config.toml
n_layer = 10
d_model = 256
n_experts = 128
experts_per_token = 6
d_expert = 48
d_shared_expert = 128
activation = "swiglu"
moe_layers = [0, 1, 2, 3, 4, 5, 6, 7, 8, 9]
router_score = "softmax"
normalize_top_k = false
routed_scale = 1.0
balance_loss = 0.0171
balance_bias = false
router_z_loss = 0.001
n_groups = 4
groups_per_token = 2
init_std_router = 0.0168
lr_router = 0.000565
n_head = 4
n_kv_head = 4
head_dim = 64
vocab_size = 4096
norm = "rmsnorm"
norm_place = "pre"
norm_eps = 1e-05
positions = "rope"
rope_base = 10000.0
rope_fraction = 1.0
qk_norm = false
attn_scale = 0.125
tie_embeddings = false
parallel_block = false
init = "normal"
init_std_qkv = 0.026
init_std_o = 0.026
init_std_up = 0.026
init_std_down = 0.0
optimizer = "muon_variant"
lr = 0.00673
lr_mult_o = 2.0
beta1 = 0.95
lr_head = 0.00834
grad_clip = 2.0
warmup_steps = 200
schedule = "wsd"
decay_fraction = 0.57
decay_shape = "sqrt"
final_lr_fraction = 0.05
batch_tokens = 131072
seq_len = 512
doc_mask = true
train_tokens = 381500000
steps = 2911
dataset = "wikipedia_en"
Below are experts of layer 5 (counted from 0) of a mixture-of-experts language model. Rows are named router (the router's row for the expert), gate (a neuron's input weights, with its number), up (a neuron's input weights, with its number), down (a neuron's output weights, with its number) and show model dimensions 0-255. Each number is 128 + 24 x the weight over its row's rms, rounded and kept within 0 to 255. Numbers have three digits each.
After each expert's rows: a language model's description of what the expert responds to; "gets" lists some tokens that make up at least twice as much of what it gets as of all text. This comes from a sample of Wikipedia text that the model never trained on. Tokens count by the router's weight.

# expert 32
router:145119110119159115084161151140118098116163116135129110109166159113176127155137145146149106152147129120099147107129161128150130149128128123115172125085100135093129121137112128166080128113127131152193110136125139089108215156114166093118133133120097122131122158153112179135171126124107143180094148139124106119157156133125138106121084172076129091107157108099134078128103169116086125117125152132139154153115122102143141199145140133145140156109122139110121126108112118143127125119120133113103178161112153131123102151117119112135149117148080085126150114143128147118143124114152096135123158102147160148141141186141134128101166119117098125160094140146082097123148131149137085123158124121178142142131156122098097138126153098116101117096149094134072125129150138115130106146098147
gate1:163094125073128149161074093107140127143110155152113123074097126135129122130133122124169130095154145136159116132102142108121141159115141125108169117144135156141128112133168101092130120125115149162164123115115127138149121111129112147094085157091124120128169142145104148107157157124107122154131165134114121146131152131109105120123157109099116131122088128103113135152135103118076166113122125107112073145162156141114122132104145113118135124151136167163161161132088145155086099151120139121140158102155108127140119138119132148126122099123139129147101084191088147096153109112121105096151157080109148158110137170086147127099070100146159161152107086118138076121115115094097111089086110121152157106185142138151094138083156133127140116108087112162113165145144131147124139150100138
up1:141151139137104094140083080121130120104122171156127123167131091151137141153147135124093106145198143096143150106105083128138081069099121113122113120100081123155128131156121131134132130147097116119110084113148174155121124168101136160142134106148129100078157115164170104132156120163158122139149118111132110132161132080121139118151144141115159139116167124110139152145145140123143106125095079144147121131092139160121067130124157120130147115121136152132124100158115151145099118096146117152161151111135106138106131124121131155105104158158104095110111088108134140137103122120121118142106125164054107145128129103139178194097166108112147097083143168115148104119122112109118132127122120136137082138109122127172146094127105137112125142131118134108110161164150059148120152125119100
down1:119077181105120120111174143106114114109145120100090113154110077137068093092142124119150142110096092147097167123173101121144117166108121146188135096119159102134113084119136112133180151184155136114151149113108096088102145154106173136095141129118132163135106082125129110075127099141099110131165151155124110146126113147107118135122137115107149112108094168126138107127153130113103150136150144181153135096147146139092115134109141148118119110116108124136122133096126120140168154151083143150122128140136132099124138126116158074145147121115101085134146115111120155111119130162118096145146120117121135123126163142164096151122108192107117101137141173155143135160074121101120105117125085170108132189145079141142101117128145113124115150113126118139115158124090141119129140134130104
What it handles: Infobox fields and dates. Line starts and table cells in infoboxes, month names in dates, Born, List and Coordinates labels, and Japanese kana bytes.
gets: "| ", "N ", "\n", "July ", "September ", "December "

# expert 44
router:132176068164144096075171155145108133095141127146143099085135149133165161119129163132151140153123146126147117117159163160121127107129122103138141113127136128117132120126092163122130087127141073150128137119120155133121132119115172115121120096124106089135128136133105140153110129106084154121110148172092118134114173127128112077112130135131119126107158138099148128130104126091105138136159127110139152161111137118143149160147116152143117136115104094143114120121152090186143148135097137148123142183108144146150120144086122108108115121126100095107148173126105174135122117166136113144119099099132134099180161141120138136142144146133115108144103149142067125098148162143123102095144115188136121129191136099058127100158139097106098099100124117171138130128124158120108093075076156
gate0:095137106159163127172087123111129090160115118101103164110116146109103132118144110101155122118081104149151141156133135121139165147111124151156159139113119115160186173088139141134165133103151113167146121147133168157152142082094137135089141081105146161111134147087096130158119130138164116120151140123118144140110111159165122147163128164125119152147106186134089102127109153152159135119136085186114117127169140125125122086110116150168173132081138103116157123103136121141094124115129149130133100147090136072118085119120099138123142130118075184092123100140124127123138125097154151129153183132149118090147087114146140155096131136073084129151142122144139185113110146179121128132140155135101113132133128135099133144128123082117128120110118114137138126129122160149120103132134125
up0:114144083114196092148105118129125153122174118133109160107091112137122154166163070133112121106128130148156122130112170133140097129154125113120115123122149162166118145113120130142157159099178134161100152157133136113094127118093137101148126159128123123104116124148143122100146139103112186196120076117126175111146141099136101119156119134123092143133143136149133146129151108142110112164116088145132124122111148067120159136178139152153102126150104137125130098123099125140162126129094194136134136164125111098141144132132111133141133092132117117088107082174123100117140141104099098095129129150097131131127134158142144096150168118141124124118123129145100157145141112149129123107085164170083135127096163127081115096122138151116090076142122112111142163172081174130126134124129095
down0:122155142104147136136155112114144125139128142127158114142119169122131069102149096137145076155127088151150118111151134160160146120080160107134158166090133130117116137172130138127119178138170114114129109120160142118130168125138103119117116125151103102147103141154182114122145153129108136165138129104142111132113132126126159117126143119156163134157162110162105130131116097136104163151133162103171092142119173126094126134168150096126162105142090123141143176143073146095124180105076138127132127156116094123120137125102120102152137097150167120191080127113098080114089106073137087117144120114149086170107106144145157118171159140158147149133140061128125154119125108142138135078106135166130111102130143148143129129143104130109082134131126161108131125153133153107130141111141139
What it handles: Name-start syllables. Opening or inner syllables of European and Hispanic names and titles, such as Jul|ian, Fern|án|dez, Du|ch|ess, Pol, Ben.
gets: "ch", "Ch", "j", "un", "n", "ed"

# expert 59
router:162179132132138114096159151163097095104150137138134115129164154129161143116088130157119096157129127093101150097160146125112082129106134109109117128101080164139133125140105149130112149117159110144168106115103109094112169141109134114106138113082106121127121134148105162140164124097107143139124117160141091135170117119124157112129109149069110072109140124140169123116132179131099126097110127103134152135131130126117167157139120168163129132122110147157111125105141116138144161049149123128112135170129153169091111145131111116106108112156092120072151133117122164130172091187145099158146122109146148122167161147142120131110147141100136114151117150182100094120118134119124103117159120176172142135121140146111122116141136118113104104108154064169096159131113147102161127122135132
gate1:128153159098124136110091140113153125117138134125157126128158096136088118095113152128140175054101113091155152113159138114103128110123111143152132140113139148115121138104105141126163116149168138110106127140082116095154142158125089121129119113174154136133138127103120151157087112129125111088104099102126162143121149158167162105139170150088141148150151134131121199149180128133124086166146140108137104132150115150126099145128084131136110156114129115127099145127174097090138135122131137154168091124145099144125165147123150142132141106136140124123148133146139122141064134119120141152121114131112070108133106114115115122160125098124087142154146091136116123144132117182190116083125129142148119126176160152177131116168085107118078138153092139171114119171150155118147171114143114
up1:134142125125125114136113144117144207105169146099139170147123124153121094114161110130136105207092158185105115138124112145124128123123145111126153126108154127114108139129119135142119161136137092109123107088134148140114140140145136149171152118150132137151088099147125154113158122166133077090128123198128157155100156186099123130152163128132146145105125138131128110155141146139146071107125116138162110113131144140145084129133148119142111144124159122117125132149101172106131109122089139133107126127149118155099120154127122138130121167126100120134169106116131151120166100109160162162133091123149117104088129115140079119100118117092117189144097098110138104092138077145153134124148108080137151117096114124181163143129129088168143161122089145124133176104118162112143112087130164
down1:139093110177116133136142162064112148135125130122136063143141102133132138116142154104149147121150108094110116100146124110108101097127095139196118114126121125126086143133136123128108078130148085104171130121162146127128127109131150141143120104144173142131152122129132109089096106151122106140135116110117102116133145096132104107101099163100129114132117141083118121146104104154141104152109111127112149105147156151109139106129117137161074147130133158126139130127136134130102152072124145141119106114182146108168136166095120158114179135131157094143118137146131131150162083133147133108122152156121118136107140109159137160104150101206092183162112138125099178133100119114128114147118146134108113132167172148137109157145158113128036109163104153137145106138119091123144155094099124
What it handles: Census and table verbs. Verbs and bars after percentages or numbers in demographic text and tables, such as were under 18, population, households, | separators.
gets: "| ", "% ", "were ", "|", "s ", ") "

# expert 5
router:149170089147089124084120185159079102120133116167153121117125164148165147092099132136146132199119138115128152130137126156118083122123118108101139106112105120098143049155107141149112128151130136166101128114099159115110143164114127104101165095120118089113104134107139132171109096128104138138117134145134062098143127108112186111081128107104137130142140135100142112099131165131125121109172143119120118148107114102156154154148142167158119119110107157173110096113188109152168164083122109109105127145109159190110117148122102096128164105163117118130141134146094132123135113137136107129135130136136166113182108142130098173117137131155101084155134140120103130099123168147150118140147131139134125144128136150101136112148134095104118149119139109134100126134101152101122097120108159
gate1:134112101132171136118094156127103124147139131193094136158098143133123119182142152087078131160098109154117129106105127143149173158143137134099129128131142094093101157143091110082153106128121115123063145138094080147114169129086123106102175101150136131147105105115150136095086106127083104098116088091116127112095120100120155113124118139144124127156126093108138135189148099125118106139149122133118130148101112167104141135121084114123123122144153133116117111129144141157150128143116103065122108100138172134157164109108135140122131144129128165152154128103139134122154135120131145118169186160112146163102098155111101173158110127162127139121111157147147134118173139141114089077157127126129109142115125107128178154183097150109134115126157142128113123152148151102131098154127102
up1:135082142111094107136144136102117135220135120155168153131152129139090116121105126153139137106134188139129123152119110159137098129110084143119121108144105103113110114125129107147102137116100116111105129143154125172120126154121085115129114175174127136136151167092077115171146092160110112122162100144178134159159153112095108117122121123135121174121131106116079107090122146137106139129124119151091129116148106108090120162105135155107087114145123153084100144126120143122101163122167160085096149082118084122181123154135129139113148126113122142170152177097086145149157150126182159140122106117110147170137126156113100122137144140181109158136086128114147107144135095122144108145115132121091151091144131127125144104150136106121087136159159125138127129101126145120136164118150143
down1:127146153124127099113114123124082145106148160146081121094073118133105179097122122167107128112091116125140168114118147119136110132125177153127085161141132119163122156142124182129072134129117126151131142148136141160149102117098180176115145143119162124149123109116156134135126144141144150085128113111132148151156131136148153150147193150154152092120139090125169139148121121106134140149103108134134112154166104181157126130092127132095158115177185154121129125146178139136168138103137106144122119158122174130093099124122117113164102120151130078119134112111120152146128077117093124086160155164132139105096147124091119118108106116093155111137135146135112118168063118185157097139150133105135093128130111141099130142107133139143126140086159105121093135126105146157120115158120122
What it handles: Head nouns of entities. Word-final pieces and whole nouns naming organizations, places or roles, often followed by of/in, such as station, club, player, locker.
gets: "er ", "B", "el ", "b", "ers ", "t "

# expert 35
router:145146113132154092069178137162089092125125127163147112130140134158152140126130121161119124141149130093109166082184125146122094122117136104107152097101085150108116090165109159143106155113155121144139116134110145113110174141123134107115142133114115116127119128158108172136152143115136129127112159154140115101149156083128173108131104165065119105093136144128128097099108174121107134104112138133146144173103115105124147162135157169137121136103122172154120126101132123130138142100108096120118143169109169121125109130069113130125151113153113129114126165134121148087179112153180115160104134116133140126147156143132106161108172139104123087127123137171126091138148127160132091100175120157145133148132169143122101132151170098117096094112132098121084098097122163106136108100088156
gate2:076139132118114107117125124132106126104134132070117180142147142093119146133114128107103101112137121128143091130098095151171180114129120143133129116106145083137095161117095127113096094146145121122172098144151105138116083132164142150163136145122166126158141129135163066122104099116104156090114099129101156137173109104167107110129127108118152122123117146115120150126158154128114111102161110084116125107134137155136166135093108152116126114127140154107144145147170113125121125154149121117153161097148111092114118115125152148111138120183180133146157156186101101115130119118162105092093100111123101165090090124129146150150142162117128127136122125106106097159083087111108132117134133138096107098160151125111137124043092136129127131186113105137160179127135141097160114135129106
up2:123131161162125135126114145078148144115125188122092166117135104088118126105124128067157145138109144122141159145107148108139122105123144072108161095120121108119105109102152111115134150163108122131147126134084181091088147157120121132113132082150099141118146102089127161107103104152153117124090136147118128085093143125137138130140134201109123132127145140114132123142135116056091093127065137112140156120119152107092129127141158103131140131136135157153110132149140154174133129101131121146122071105135190150130104172073101117133109153122143130141113156121110125121117126081099102098096165120121104149137146148142132145118150111097108103090140107117141145103135146173142091132154095108124084104087172096110118105142146128119120137119095127127088147154141141130087124107102105
down2:119138101150141096164128178099122150146104124107092149135122087136114134135114091119080071095106125129151072128158151088091105131095138148106102079126152106123141125129117117130103144092164138114097127129129110121157111148083123114096141154117140135198156156120124108172147110154106184102167138185114123152128142088152146103127147121155123124107108150164137118111173137136145108102142130156144131129153100160153109127166173147124140158151104067167130091109167141130130145119149122127145095128122122122126100123093098168136142140123152125134103142124130130156142135104135122160143112112122134199141130147129131112107071137108191128148144106120165106128151114138109105103176135160127157150101087138112120107142121105119143129126146109101149116087144119112167154140164143
What it handles: Punctuation in statistics. Opening parentheses, commas, semicolons and table bars in census, geography and list data, such as square mile (, 60.5%, and coordinates.
gets: "(", "| ", ", ", "; ", "N ", "were "

# expert 38
router:126160106149132120108164167137125107105143113141148092101150124162127124128149124179155129161153123117095149131136149134135111109145093103117188098135105127115127096143117153129125098131140128163137114130148144102133142132100151111120138129069109076121114124128084125126127090101104135147048140135154132091123138094089126085086146131096167115108124120081160104128099125116103136105155128108117148140118132116138146155153122141142128153119114157167133109071181101180134157134083124113114158152127111150111073140137069094118150090162126094104153135133125127133131094161144129145121138139079128117136138138117125143110111125118113139153120179160112110081177144143123067105120122137133127137164100139117105095157128088121098149074133132170105170129148154099122117110136137
gate0:116173136136103110128108158145135135098096075145121174157136131200138109102163142149167153116109145117118143082106136102138148102089142117139111121118099210142177091155121126109132134088118104123120159132132080141114139098133085143152169154140135092080170161107150134112094111123137177096136145139150169118164100114127170113087123123124112116128142157124126107125117131105116099109151147132121144105163122151152155087146130146116152126069138171116120116124093174137128160162178146124113110106121131132138096116143109120118143081118154123116109159088140156129113118103097112111140080145141161182139116116130127094117112094134142147140125150132171122115155130140151116102137128112119098112150121132157112086137102150201131134125131139107138173126133140128119126144136145
up0:134126142128104120109162122076116121144153139149138101146115118139150140097090114117167100118153136198090136130091078126170114098125128155131144140127100128133119094117099114132097150131167137135191135140123125110101152148076129190102127125071130142151154130101118132110119110101151182147126173090125120139120128191099142124145114097145138114139151115106111112093118141156133124146072128149160135116115097061161107104109125128125139129099144099148118188126104134106111069131111140109113124125148147113115104120112129133080096048141108122120146112147154141122117091075131092132116105127131135080115147109138107104160152115097099171118122137086149127163105108129112128125115101115135140131111128097171113125127101159170121123139129128146137129106095140116143128163126147
down0:135130138131157120116153135081135173122096078162150109176139142131135096080168158099122143151105148170138120117132110144091131081154139119136123130150112122124153124096108096117083152119114092123116166162179146137151126137142134100114219152111143090133140144150120123133110120104161125149101146171119119112111142142097130125149112139098113151172138063128130129140141170173132140158148105092098133136073140152154141097161164142141120096141087134113162138111145108165123092127100123090100115126139169135115087131153138160106115103140164107131112155099138129143135157117096140148148142099109081127121136158147156103134114125114118079133126128122112140125116104123163121073154143178162117116148125142110122074136120132123113083113129158158155111136119114133119144152106098
What it handles: Mid-word Latinate pieces. Inner and final stems of Latin-derived technical words, such as Armam|ent, air|cr|aft, ori|ent|ed, cir|cul|ar, Episc|op|al.
gets: "ent", "c", "ber", "et", "ic", "ment"

# expert 52
router:133159085146161128093138134126116115100159114163171146060175110161135140119143121142141127132184135100125147131137156146088097114128120122124168093127126146085138139148126131142134086128148135150142094129106160091149130158128124136129133107154115078123122170152108131150120106110109130154126150151162151116153159133110119103145078132108127134120147141113146106117139115101119158144178151119134125163088119116131131170122114130149119163106094148177094089125130080187176149109104127123115166155142156174117117139137165142124148117131131101124127158168127176120128131098171131146135136119135145120192143162134104131098127137123103130126093146137105137120165173138135102094122127155133191164168149148094107074151148124124115093096154113131112164179105134113147129110114118
gate0:131103134095164150148115136102089168117095092109060169136122135139106076182149136128148148125119155111070103144159139108123106136138113129140111119100130130106130180181132150116148111102135102106155134147119152067140100167127196117127098104109183132138069093110113109114119131151129158103142117125138157149118108111147106135146124141117115106101129142130125148132115177119144143132116096122136141152121119127158121078137104121112123112112099095114116122123150122128135115123148148126151130153123161134100120053155085108135141115129112142143123110144121178163130127129151113112125122164141111127128135137097141125109087120140154132123156138096180076138121118123116092146146157119134144157106102179154112123126089077136120147096160121146140135074115133166124192096116146
up0:130131119109103162130100132090109120107138141111157110135120078134171168116140139102128113114168111145194132102117118066144123131148169128121158098105112145130113100138121170150158115129113131158091165131131153140147146114089118124154100131196093139100125147098135107143115099120142106107126155117117139120166115129127150077085137085141117116130132145138136109123134165166121054106147155135126121158122085087138139115132122121117106095119100127116163119130133094148113141128118147093070118139137177127108113124117088109115101114127094122136128132175094125106144113089074068102094113157137159176114088135129120144085111124086109133156149110113135139106128122159115099107139147124147155108093135123134146076124130139106180164147095133154096143135130150105158137152141138
down0:124115168147121128130156097139136154137130121131120122123123124128176119122129109131084103183133155116134126110147132179114128117166103118129099136120146082130100166110132089138151131104131200169120142125141160147114158171073087118116171185122126151103133096135103133098200141166183127133136119139118078168122118102126149149163149151122129100114117175107166118136133129139085186119127136097089113120144102093146141108130113143124082086146134123162109143107105104103115126173151132106131121135134169106129141125173101108142161131109104096142145096134157129104163137136119141150138133168118133097114144124130137149153107114150089125105123125144127090154115155124118125079147125146091116162106120142140095121154174164126153085126116124119122097166152119097123112085153133
What it handles: Word-final letter pieces. Final pieces of names and words before punctuation, especially y, le, ers, e.g. Sicily, seniority, Villiers, Brentford.
gets: "y", "le", "e", "s", "es", "ou"

# expert 57
router:150147083121163115100147184160091127125137111114171096096181153171149165117130157117116100177163139114095135109152152153055094149145115111095121088108110125126119130119104168146104082114140102143126101160135158139090136163107164104124149144110126074101120145126119137164130134115125144152117119159109094123144151101143114105088129118120159116085137131111149124127145152126090124121175134115151149138099129100135121135175117138151113146090147129156100114115153125162155149104132116139144130171123150146074100136135106099122117129130109098106141125151113147077162110205147124157115140149090153138134114132160137138101141116118113115112148168162107128110134144136144130098162120166143142142143173141095100114130158122107121108097121103171125154099145184110108118118118127
gate1:147138106117118142139133142098145169193114111153173132129145113105131089104151089111124101149143160096102100105126158104131169124130148155153111101126097163091110120117110076152137114118120129142113112112111090152100107110118117136157163155147168091159140115183139137109161129136128104154136093143152137126159169138098121090113152120159087081089133119132136135112137136090127156139112098086122124135118143148112075112084088112103137123152125158138124098129066112174137165134120094169119167157159140212135138149115134136125121154132134161121116168099121161138114139109125108116157123144128149172143093125103134117114128103100104122091099125124124138124156120128142129156138141123105142113197116121136134130109151101123153089141160117139085161127133106115112119079158101
up1:112131110151119145150131121189160117095111161107129168162100168145119098133130149133093149160134145136111145109136113153107142114089098124110139135154077160141131134127152105123100123096130082115146125084141133129140122118092147087105106115113127099087144114094161094172110106169174144098096151123104134156139153091133118128136098145104099165176132158132132128121113136128137132109156083144141114101132142091123133095125137115150113156073153108097171184125172122124098134138095097110127099120151130126118126162146149119123119116110094163130155133140132110110133119174127132106143149120111137081086130126196133111105128157095106128094097108191136125119153118169135171135111087141150107137059137156134118126147123112130131121096086125136152159145131081139117107166126135
down1:120166099151116176136132129150122142167166184118122166128124136143133124108102122108111109110133127134108132137065138106122141119126122142115153141123119109122106175103083138105138121128137158122096108165150128125168095151105126164146113152075175092104137114116183147120125178147132136117111140154132131164120092127135169120177089114118143155140081139153114113138098121130114097123138122137150110129145155106150122144108113114105182092104127116144142148177144099082171108144146120120110115104100082169147078145119117153120174128148133134138139132123126160099164121156108140129137147101115115145116138121141150102132114139156144164150093160090130131134088147139160199161136144103126108096145143148159135156139155147123130120162139109143182176095083154100151142170117098
What it handles: Single consonant word pieces. Single letters, mainly n, inside split words, strongly Part-n-ership, plus s, m, b pieces: Chest-n-ut, Work-sh-op, n-obility.
gets: "n", "en", "N", "m", "l", "s"

# expert 21
router:160120131158157126104133152130098139095167119155123107118157147138143159083101168137158115155131118127116119127161172135133115113156132096110114117127104138098138105166118155147130091149122060164128105104133166108106136088100208097126157107127130131104102159133078159134156132106131152146112138145125113126126145122087127062088114118133122135110116119099130093096161123120108143128157145094122145146128123129142124143142148138172120159103103128170126121127169080207128158095089158144116155166106155120134131124093110111120135118156134118142129126139093120157122117156144076146100089093098139112142146146157101142101104149126123097143122138150113164129117158152143067122114098142140125125145165140104105102156125088111113103110140147173121131110097187125144132125107122
gate2:132101177128130114160116136115128127116169144093123146120161182128089132138147123167120125149153120137133115147153131115120110107120164123144156093154111130106145123124114103175143144147139108122119111119101088161138162143149163131086160117171123125114167133128163117139153152160147133136133149177139138139135110114138123111109137156128118079107132161116096111157090120129149116140156155132113115107128090067116128154099106131153120141129188148188102175145138093147104150099131107119130130146110167113154137137156135124072172138191151128089140115099149107102118096099120167108158147131185117106110131107137093090172081120126189197142123099104159134120125138122130124118082144169121113112139127108141132127154091131120121116085115137158150133137148124107088126139137156
up2:083141122106137161105104144113109150136094147124161194136103144154179105139119105134114129122108177120113128162093118107135140131075136101121154089123114156125120125104133123135155115110170155081108129134154124139105123179127115164134171149164098143134155117112152103144153119195137147142111121151154118105155103166126111128075148120147137143085165185121084079106094129121115109126161158146105137154145111109109143147089126093118103152144088143143066150125144134137156099135170137112135075127114119125101148117144095161115147115137119104156169137138134130130123171072115179134154107198124137139147132100103118133167130135133145126135104132129131122140110162136149105135149141116097124128112124095073153122111142134164135136132145127096130114153126088086137143146123137
down2:095125170126177155101134132157152146144077156149156131138107101099123137127138148156099088160105144123077131125138090116142121144100106133128161099098152111092139148122127131144150139121138162083090138149110149135120184163154102127103124162120118114125135147123147110132169173154118078118079141111095129107084152134101153107134090166148127123141123120147128117158101136104141124084126114132139140119118120138094132150129119124159102113130104157162161160124127140148191136155103169090128133124079132145112090120124152166129101085130119119154113127111130132111106127125137138172137146113085158124129113144177140157121123105142060149199119070145105119157140105132138157078114094116092104103115111112161140143093155152104126133117115086112121157134097115126134095118115144
What it handles: Interior word syllables. Middle chunks inside longer words and foreign names, often before a vowel ending: Ped-ag-ogy, Antof-ag-asta, Dav-end-ranath, v-ul-nerable.
gets: "end", "ag", "ig", "j", "and", "est"

# expert 2
router:156177109166142111117125163161108118081152136136127154115115175128174151113122147139129110146143121109110144120145158121118124106118122113116133123105114136097142101143121128132090127162133098145153122059107160088135157176136166091112136103119108140106132155141111181148129093096081133135123146148152132129126156146102159129107109175090108094116142132128158111130134134106111167129158161116160132145082147112122130145166104150194100160116092119121152106128159119148149136116086090121099143132110142175149104127114120120132144127164104112134133146155105150116123111138132117142116143121098160086157155135164143153135173182119112070144091124149106132125137170136162104135155106149155140150132149115071155127181151101086082136135155116149106122133143135115127130084083144
gate1:118131146137103169151126158136074116116141179113127123109143103120158175118147143169153145111135130134105129108131203129126137118122204135140106172148128089111110135141119129128139132132104106120132166115131157136118151160128086133112111142126125135135136120076113105127123105146094106138098132108092159120175151120131129119181117132114170174161147167122143120127102090122133108142146152118100130099185110124136146119100114114129175122120179147153105100093121117126093151193179119093110127108098119116118083138116109129140116127092135177138100106118093130131118094128122095138155138135118080151156165150151116130143131162080107150107150126110104172138125146149096142119107114118107136156112096140185120160115171130148120161123098127120161127136129104117173119146147084
up1:127154123130131109131124115144156170174157114150058124140106148128136103164110141086143116132132119108191191139120136149116118099186122139158096118139122124133170113111154117113109137160128093132118128090148124111103137113118173127096116090154153150099081125129112115130160152144141083137122135117108163124086144111133131136160148131128089123153104144105132107112117100149119113087110103127133159141123103183107111136140084120115173171128090175087099136181117152125108152138097113096194123111126131154108106138123111147116116120148125103129121108118162130139159138147147154155130143099110099119140107155149141115139139142101128146126135121153077067096112137155143126124139138127144163081100196125129176163104125123136146099123137107140121102126134177143100157149149103
down1:128180109155155124112128139146103124130156138120120096125147163087137085116085116134141161125169142120143127098095122145152156123113148102126098100117162137155123138134105109102146125131157139160145130120139148107111147118105146114122130108101099142135092119127148131107134135133142168116146153140160157124066122113103133093108112125139148100117155121098131112127086126107103085116117088130160136146130106116126152134112114140094118168092116151097112093071127125159088113127158101117109149142162132072173163102126166096151134158126123145114140151172185108159115142147108120098120124138122089160148118122170139175096089101175157156170119103142113132125153067129152069083111135129157171100145144167122144119107163126134067124132156102147132110145122162115132138156156118
What it handles: First names in lists. Given names and name endings before a surname, often in sports rosters and tables, such as John, Carl, Joe, Stev|e.
gets: "an ", "John ", "o ", "e ", "y ", "ie "

# expert 24
router:182156088122132144097124170127085114125157142138147155052150170149129131123132137158146106151138106125117129130136127130121134120140116116070135073121108101122109096127094172119128107161183114172126106126142161110137134155111141112123139136137121106087141143137122145155125105102105150155136138133110134119128161126123142086119107096113149143106123109121170113118110150127115185136154145130114135130115090094153152165140148122153123168110091157152099111127121079139163163100114102114135156116121144153068118107100117101126097148127118104146158132189140166126137119120133134138109172112143142104156152146138127150124130147126083134151117120170113106121115151143173091123151095118151173130181144142088090085111132127092090089052126116133094132143099140146151150132128129
gate0:122150158097114142102174113117062141123152131146100116128114139144162110137169132142158102110142152096168105089117122107118141149148114113142157146124160166114147106154155179151136129142137140138101110107142114151107153160172121167119149169112081100121146130115153180093113157139099106155173132161095116155094078136126168133111115112152121086091141110162160177151123158126132146102118119100141129108147137130138152126125129117115139132168129089108137112129118155109137116144137125122121126100157095135089150069110135144127115147155118155170128144144124117122072108149088141129145104166151164120110144129130111142170145104168116134094095166155169105104127164169167118118149089155092124129128139127104120117122078094138132105099126125163123146140122103099104181097144140
up0:132134107157116143142105191092095127170166177124150145107107146142131107155147144180137140113119128085107107128139090118166148101113117111154140119125114153119107150122102094114124124131134092107095118135123123103157130119127162096095124113142138204103131085159100157113111148129141113131135133135097126160145140170167112125137154100116154127144175123132127120100109125142173109109153085147112164110123115078100130167156105137158111126146087137127104118133128091139140130110103073107113125123136143122153099129145089136160150125123117125117150177179120155108120123172125159111130118111169127137158138154163134098168113112101110145091113157085103105096119195138144073074169146126101100122111145103145123090111131139119103117136086132126112119153102113096120100114137143
down0:138130126114133156126143125122175132082086159123132134090126178153094113062136083149118134161125141118133157082124104156149145120203135136138164110137129139138081136117174140102122120109118138149105116106121134134113152107085128120151093093126123138122172140164117122168120138184121150107152104127130119171143127150132150145131101091094145094119123155115170124137148090094127114118140127147135103133116131131119124087098189127141136148144184129107142079111075132117128114147131139140155093142155142121096217102142136153128142119139142133121150121132128169158117129136129162145142130135112173133125120121096135129145157119130130101152171111168145137121185137138105082151108109100109088127129102146107116109106154145162151154110101122152132144136133152061110099109127118
What it handles: Heading and table word ends. Final pieces of words in section headings, table cells and lists, such as Sing-les, Rank-ings, Sch-edule, plus table separator rows.
gets: "|", "s", "ing", "2", "le", "ts"

# expert 61
router:157172109160152108096157155152137108090152106124161101072150135151132111106118140124123114123136081086109138123133147140146141124149130094115140095134125142083125068164126142168110081135146112146150096138112136104132120139128163132106135103122089127104098173124080129138141167125138125140093119167101130139167154109137120088136097126148138127115111159128141118101151114079139151132173145108115136142070149119152122145153130180162104172101119114147102118139169136172150147128114147141108118138099183129121106141069125108109170117160119111114143132129113165132127123124158120167114154070139132124165156142158077133090138147140136108142100125151122142078117142145137115130152107143145139133151182108062125114154128083101119129111113094141109131137131141091145089113109139
gate1:141124130109134093130120125106089148127180166136109114129145157133109094141107130115162133193161131127134122117119163119105137089157131118147108110186118124114148110133162102126142117143121164143133156119133112117121143081083137134139125103113126093109102072102139099097110167138120125162120121127158127126148155156049141133158094126098090125068157124128116134121149131096116156088135136114059092108096140116099130076121110139111123161120113152054156131140113100108112122121116149160132162089132144129116184138112080120141143175144107124138169104136141174110070130132101159159135158142106145107122130167138111149124135090161138133119108115101127124166099142159119130156135128147100163151091114097108119146152147128113145127128116094134137159140119097140162147143140133
up1:147140148151169085125129122127142136132158097155124154134138121129155150111135103130138132128147076141124114136111126152124148150144123127179150162114151150109095129109116094117133109102104096143126139162140150122087102128110173110115120156174085100110123145166122155111133103118128159121077108169137098161149106098144117138113124166152134115128103160119130165108116139114152104088095109086127140114126115110097161128138129134115189118092112087088145133102085151136107173119170160168172129134139147108134108088196152164095097136078147158130126117102144166180141146122126138120106111113146089123133176106108154116127135143156133125177156126153106143087126149135100130112166144106103089141118148120097145105117127125141148122154149112113129161096136160100094104133171079
down1:106146126116153150161149173129134103134137135093169071081124145127170148156148114125103112155110073132105143152144108091128125114150163105126085140107106141115113118146150089097083142171139160138134157114137152103133145162117124107142102109124119129130093120120128137102132143115127196133151141090120123169131105135178067143153113152147118130127163120134102077131097159158132098127113126096112152130157142108155141088097136136150117086103172114085118159116135111114107121160120123142136122149150115109148106131083114155135105112148149115149148151132168167116117066123109132134148095148081121097147150086119147122161124102115144181102130149103128099125146088111081130108167118102116134139110165165095132114106127095130134148172118113160132130155145118101125124091165113
What it handles: Mid-name letter clusters. Middle pieces of proper names and words after a capital, such as T-ob-ago, CBe-eb-ies, Steph-en, Jack-son-ville, D-ub-ey.
gets: "eb", "th", "ob", "ch", "j", "'"